Below are experts of layer 4 (counted from 0) of a mixture-of-experts language model. Rows are named router (the router's row for the expert), gate (a neuron's input weights, with its number), up (a neuron's input weights, with its number) and show model dimensions 96-143. Each number is 50 + 15 x the weight over its row's rms, rounded and kept within 0 to 99.
After each expert's rows: "gets" lists some tokens that make up at least twice as much of what it gets as of all text. This comes from a sample of Wikipedia text that the model never trained on. Tokens count by the router's weight.

# expert 123
router:45 59 39 34 71 24 47 33 62 07 70 31 21 47 57 53 61 33 55 53 58 65 36 45 63 72 47 64 41 81 27 68 62 62 78 48 55 58 67 64 67 51 60 52 38 12 35 52
gate0:62 44 43 41 59 31 36 30 54 40 70 48 43 46 36 23 54 39 47 51 46 64 39 23 46 41 55 57 51 68 19 80 59 48 47 58 43 50 60 77 36 25 39 52 47 37 37 62
up0:52 57 58 58 36 77 56 29 58 36 29 44 26 91 64 39 53 36 29 79 70 46 66 70 55 70 78 60 64 54 67 38 09 61 65 68 47 76 65 42 40 40 65 57 44 65 64 47
gets: "\n", " the", " |", "|", " The", "The"

# expert 30
router:40 43 43 55 54 54 49 61 57 52 64 49 50 48 81 48 57 51 44 25 59 36 43 25 56 54 74 50 53 33 38 55 68 67 44 47 61 57 49 63 63 54 83 58 29 27 21 68
gate0:36 51 35 54 54 54 46 54 34 15 91 21 71 67 70 47 46 66 54 35 13 81 65 48 28 84 69 61 67 73 43 36 45 55 45 58 02 45 34 67 56 53 50 60 66 52 45 25
up0:57 41 51 67 43 37 50 37 65 62 47 94 43 66 35 34 32 66 53 61 44 51 62 49 67 29 55 44 32 61 48 49 33 80 70 60 46 77 59 37 53 40 54 43 38 28 71 47
gets: ")", " (", ",", ".", " is", " West"

# expert 113
router:59 54 81 56 45 56 36 34 46 66 58 21 56 80 49 51 43 29 40 42 52 90 41 53 60 38 40 35 40 75 45 54 61 68 67 43 31 45 39 82 52 65 47 55 42 40 48 40
gate0:59 54 60 45 35 48 43 38 57 57 77 43 44 45 68 54 70 49 73 43 43 89 32 24 47 53 56 68 61 79 30 85 41 42 40 67 35 54 49 55 52 72 46 20 43 52 54 81
up0:60 49 52 58 45 51 52 29 61 49 63 57 21 47 30 48 63 53 34 55 61 51 69 76 48 28 69 78 45 63 55 50 25 49 56 62 34 70 49 52 75 57 68 50 54 57 51 56
gets: " \"", " was", " in", " is", " as", "\n\n"

# expert 143
router:25 42 65 73 36 66 22 30 48 56 52 41 56 76 59 38 51 30 61 47 68 54 20 44 60 52 19 30 53 17 45 42 64 52 22 34 43 59 57 39 41 55 32 65 49 42 43 49
gate0:63 35 49 41 16 68 37 46 00 62 45 45 66 67 42 51 55 33 53 59 43 73 40 45 45 45 88 76 55 50 42 62 42 54 49 37 50 53 53 62 50 44 41 51 09 55 48 74
up0:67 54 54 37 43 55 54 64 80 42 70 57 48 58 78 39 50 46 44 80 40 44 48 82 50 49 45 32 60 67 90 51 22 68 46 40 70 60 80 72 32 44 61 73 49 31 53 51
gets: " A", " a", " Z", " V", " I", " t"

# expert 21
router:39 66 63 70 49 51 39 73 43 40 27 50 66 70 58 62 66 69 58 62 62 38 46 31 40 66 36 47 68 58 41 44 54 21 47 75 46 75 40 79 58 62 59 23 55 35 33 19
gate0:54 46 41 44 48 68 33 45 30 38 71 36 38 49 51 51 75 58 45 64 44 73 45 13 45 71 50 46 60 53 57 75 40 55 64 45 32 50 61 85 64 75 48 09 35 41 36 71
up0:83 39 54 52 64 26 62 31 59 56 48 38 33 43 48 45 60 62 55 28 45 34 54 89 70 22 40 56 59 70 37 25 42 65 54 46 34 48 70 46 12 52 69 67 60 34 33 41
gets: ".", ",", " (", "G", "–", " several"

# expert 153
router:31 16 67 45 41 30 39 68 40 50 54 46 66 68 28 30 54 53 54 59 33 61 31 37 41 43 48 55 43 31 36 32 36 56 44 82 48 47 41 71 56 38 74 62 64 37 53 65
gate0:46 52 50 32 47 58 41 30 17 67 84 46 46 30 55 57 57 18 35 36 17 56 51 51 36 50 58 73 59 66 82 74 48 44 69 52 61 54 40 76 51 72 47 59 40 48 70 71
up0:37 58 56 55 12 52 56 10 48 53 31 66 35 53 15 42 66 46 71 35 54 38 44 68 74 41 64 67 48 69 38 44 35 40 49 56 66 54 59 71 37 42 31 47 44 38 43 46
gets: " the", " The", "The", " A", " a", "D"

# expert 38
router:71 22 24 37 54 68 30 85 68 44 38 55 44 52 50 60 74 56 53 46 57 37 56 53 41 49 38 54 43 51 42 47 60 40 60 34 30 56 49 35 60 34 48 59 59 58 40 48
gate0:78 20 39 39 50 45 40 58 44 34 38 60 57 71 36 58 49 43 72 57 35 73 33 38 47 62 48 60 47 42 79 87 68 43 48 37 39 26 62 50 45 69 47 49 51 60 41 55
up0:51 49 49 63 41 34 51 37 37 35 78 45 33 54 41 19 53 67 34 55 40 28 84 46 65 39 81 63 75 59 38 40 21 72 49 70 45 67 42 57 70 51 70 51 36 30 59 62
gets: ",", "'", "=", "–", " (", "’"

# expert 16
router:11 71 24 51 41 55 41 58 53 51 27 61 66 50 77 50 48 63 39 63 53 62 43 30 39 61 42 54 69 57 50 42 21 35 49 58 68 67 23 65 40 59 53 64 50 42 46 43
gate0:35 49 44 62 24 46 39 40 31 26 79 37 38 57 69 34 34 65 52 41 35 78 45 21 38 55 63 58 72 57 23 72 65 46 34 79 00 43 45 87 49 28 38 49 18 52 25 52
up0:84 37 59 38 55 40 51 33 90 52 57 65 30 66 54 45 58 48 52 55 57 35 48 78 70 29 65 43 30 69 45 28 07 55 73 67 54 73 76 37 30 70 47 25 55 50 54 48
gets: ".", " was", " were", " are", " is", " been"

# expert 24
router:13 46 51 39 39 44 62 97 42 38 61 59 45 61 69 27 65 71 52 78 56 53 42 44 62 36 44 48 30 68 44 43 34 74 27 41 34 71 37 77 60 34 60 55 27 46 56 38
gate0:23 40 69 41 44 55 35 57 30 33 81 24 54 36 60 27 55 53 51 51 42 67 52 14 34 69 49 44 63 56 44 60 34 79 47 55 56 48 55 72 58 66 53 30 47 56 42 64
up0:81 17 26 68 48 75 54 44 56 66 45 54 32 83 35 34 55 33 52 74 77 23 43 45 57 54 60 53 51 59 73 44 29 53 54 61 55 39 83 47 45 65 53 79 35 47 64 45
gets: " the", ".", " a", " (", "'", " this"

# expert 61
router:69 73 58 32 34 52 36 54 63 45 47 50 59 66 56 39 55 64 73 38 71 41 76 55 79 51 39 53 38 48 60 47 27 62 56 48 83 78 39 44 49 77 53 54 43 49 56 56
gate0:59 32 41 49 48 54 36 40 45 41 50 77 66 46 56 40 69 63 60 65 50 63 42 20 41 47 51 70 34 49 47 89 31 76 57 25 50 38 61 52 53 58 38 40 39 56 61 71
up0:53 59 71 53 28 64 49 33 40 56 40 76 69 71 21 58 74 63 35 72 61 19 50 73 67 42 57 38 33 68 67 31 21 60 61 36 56 71 76 58 49 38 67 46 65 61 89 58
gets: " and", " |", " but", " or", "\n\n", "s"

# expert 133
router:19 54 39 46 61 53 51 59 25 32 34 69 66 68 45 77 20 38 58 58 79 65 42 16 36 63 45 78 69 64 76 42 74 53 47 56 45 65 70 55 57 38 67 41 46 57 56 30
gate0:45 35 34 36 61 39 37 39 10 40 72 22 42 65 45 31 42 39 57 53 34 61 29 21 23 53 35 56 50 81 43 68 55 35 76 65 43 40 48 71 37 41 35 46 35 72 30 46
up0:57 35 32 73 53 63 55 67 64 38 42 55 26 77 40 61 72 51 35 51 35 42 35 49 45 52 68 55 55 58 39 37 27 52 48 75 60 64 56 39 46 61 66 71 64 36 85 49
gets: " |", "|", "-", ";", " the", ":"

# expert 142
router:47 40 54 45 46 53 07 49 31 17 35 24 52 44 62 43 22 56 25 48 72 33 59 63 57 48 38 47 45 28 68 56 50 52 56 41 41 61 49 41 48 65 47 64 19 50 37 71
gate0:62 47 35 46 33 53 47 32 52 40 66 56 56 45 64 42 34 67 70 62 48 60 38 47 53 73 49 63 48 74 40 63 25 60 53 60 48 65 31 80 52 45 51 62 09 40 33 82
up0:48 53 40 58 42 48 47 40 36 72 46 49 56 36 57 40 76 61 40 48 38 57 65 73 60 14 53 70 67 55 48 46 43 47 66 51 33 29 71 41 30 50 73 39 70 40 65 37
gets: "\n", " Z", "ti", " Ga", " La", "si"

# expert 139
router:46 54 52 61 36 57 34 55 62 53 64 50 66 44 46 63 51 37 63 64 65 54 71 37 69 47 26 53 50 67 67 37 60 51 59 74 69 31 20 58 57 59 48 67 33 40 33 56
gate0:55 65 54 65 53 66 40 46 52 50 58 30 61 65 46 38 57 32 52 55 44 60 59 27 31 58 52 81 47 47 47 58 46 44 56 46 56 40 54 61 45 81 51 63 18 53 59 72
up0:74 49 62 50 70 40 51 29 46 47 33 52 30 66 14 39 31 56 52 46 44 34 72 62 42 49 63 50 58 34 51 65 16 68 42 44 42 52 76 74 43 76 47 61 56 46 46 50
gets: "s", " to", " I", " A", "ers", " was"

# expert 104
router:50 58 41 79 53 52 15 41 32 68 50 73 29 34 55 39 32 33 75 56 44 64 43 48 60 53 63 54 62 45 70 47 54 64 44 64 67 57 49 63 60 66 59 60 45 57 57 96
gate0:42 58 47 66 70 51 34 66 54 42 76 31 39 57 68 33 59 41 26 53 34 88 56 31 65 71 58 54 48 53 50 70 48 47 43 61 46 54 48 68 56 66 31 34 29 58 43 69
up0:59 28 55 84 77 43 50 65 71 50 18 53 30 67 43 32 52 43 63 66 67 21 50 28 39 48 66 57 53 54 59 56 31 61 70 64 86 72 70 36 47 66 53 55 62 41 70 24
gets: "-", " W", " O", "\n", " L", " \""

# expert 15
router:45 39 45 62 43 34 51 34 50 56 74 61 52 48 51 69 39 46 52 67 60 62 63 27 69 58 61 47 63 78 65 11 63 47 61 40 39 47 74 65 38 41 39 53 46 20 44 45
gate0:46 61 60 59 32 38 38 27 29 27 75 52 53 57 47 76 69 45 40 64 41 72 41 41 44 54 45 60 36 68 47 80 41 59 65 52 35 48 62 77 33 69 45 44 43 75 39 59
up0:49 47 47 54 51 59 50 38 61 81 51 63 48 53 25 25 69 21 35 47 36 49 47 51 55 34 55 42 55 55 38 42 36 66 75 32 23 54 50 58 32 67 65 48 83 50 75 58
gets: " |", "|", " of", " (", ",", " to"

# expert 81
router:39 55 65 62 72 57 30 53 37 53 37 49 63 64 60 49 51 34 56 76 41 39 71 62 43 75 20 60 74 43 52 65 56 32 28 56 50 79 58 27 43 50 55 43 42 60 54 56
gate0:69 49 60 39 54 50 37 65 23 31 56 29 55 73 73 50 46 27 63 33 41 83 59 33 40 64 67 40 69 47 35 64 73 44 20 55 49 49 61 72 82 35 45 31 27 44 64 74
up0:70 70 52 52 61 35 51 32 77 45 30 64 55 65 33 33 53 53 45 42 58 46 31 74 60 41 50 49 56 47 57 44 10 56 81 33 64 30 54 44 41 74 53 56 58 47 73 47
gets: "-", "\n", ":", " 0", " T", "ed"

# expert 1
router:33 37 35 49 28 50 34 61 47 49 52 84 50 67 49 55 40 33 33 46 58 68 39 70 30 41 60 22 56 71 40 54 33 84 52 66 68 55 45 43 48 66 50 93 72 44 58 44
gate0:59 41 43 61 53 54 44 40 50 34 56 46 76 42 24 29 42 59 54 66 40 65 51 33 28 58 80 40 43 42 32 62 38 56 20 32 37 52 39 61 63 82 47 47 50 41 25 64
up0:68 24 64 42 28 48 48 16 70 55 42 57 21 55 44 25 70 24 83 47 50 53 73 43 53 50 78 46 39 61 50 48 46 63 77 55 43 51 56 51 41 41 55 49 54 43 73 10
gets: " (", "–", ".", ")", "\n\n", "  "

# expert 82
router:49 28 35 40 59 79 14 46 45 40 42 47 55 65 52 32 48 79 38 38 86 49 58 69 49 37 57 24 39 67 28 59 50 50 61 51 46 60 53 35 68 39 75 45 68 61 50 54
gate0:67 35 54 21 74 52 47 61 46 22 54 25 53 35 57 19 31 60 60 47 54 80 62 45 46 58 56 64 32 54 55 78 71 66 29 38 55 30 36 52 62 87 44 52 52 59 38 70
up0:47 30 54 52 50 65 51 03 53 58 44 57 40 57 28 36 67 45 55 63 49 22 48 56 63 44 61 58 64 61 33 35 29 53 62 44 45 71 72 37 33 26 32 75 34 49 62 19
gets: "=", " =", ";", " Am", " Kh", " Av"

# expert 93
router:65 42 45 34 33 33 26 53 66 44 40 65 56 57 56 51 71 35 52 40 64 42 33 77 33 56 76 44 39 35 24 39 44 57 52 47 52 70 70 64 53 48 51 51 68 41 70 62
gate0:43 53 31 53 48 65 37 47 35 75 55 66 69 53 47 44 53 44 31 31 53 69 38 39 58 58 66 52 65 55 31 66 40 53 61 33 38 59 63 71 48 45 22 62 40 55 39 83
up0:70 36 55 74 75 60 51 26 46 50 15 65 42 64 38 30 52 50 61 33 49 65 73 50 47 31 45 57 70 50 34 37 13 71 63 56 68 78 51 33 44 37 65 56 69 53 73 34
gets: " 0", "-", " \"", " h", " cl", " st"

# expert 63
router:22 29 38 57 26 35 26 72 52 48 48 50 53 51 09 48 70 65 59 36 60 35 57 42 62 46 31 43 54 47 45 52 50 41 35 80 53 68 62 63 31 62 70 36 47 48 46 64
gate0:64 22 54 48 57 46 34 51 28 44 77 29 68 55 20 44 48 29 33 40 36 67 53 31 63 50 43 73 47 48 81 54 31 35 59 56 66 53 59 67 51 78 30 27 49 38 53 65
up0:50 47 68 57 58 42 52 45 70 79 24 58 55 73 48 31 74 26 67 65 44 22 59 39 55 32 71 25 46 54 55 45 23 60 47 52 57 77 60 66 56 32 55 58 35 19 48 56
gets: ",", " it", " It", " which", "°", "c"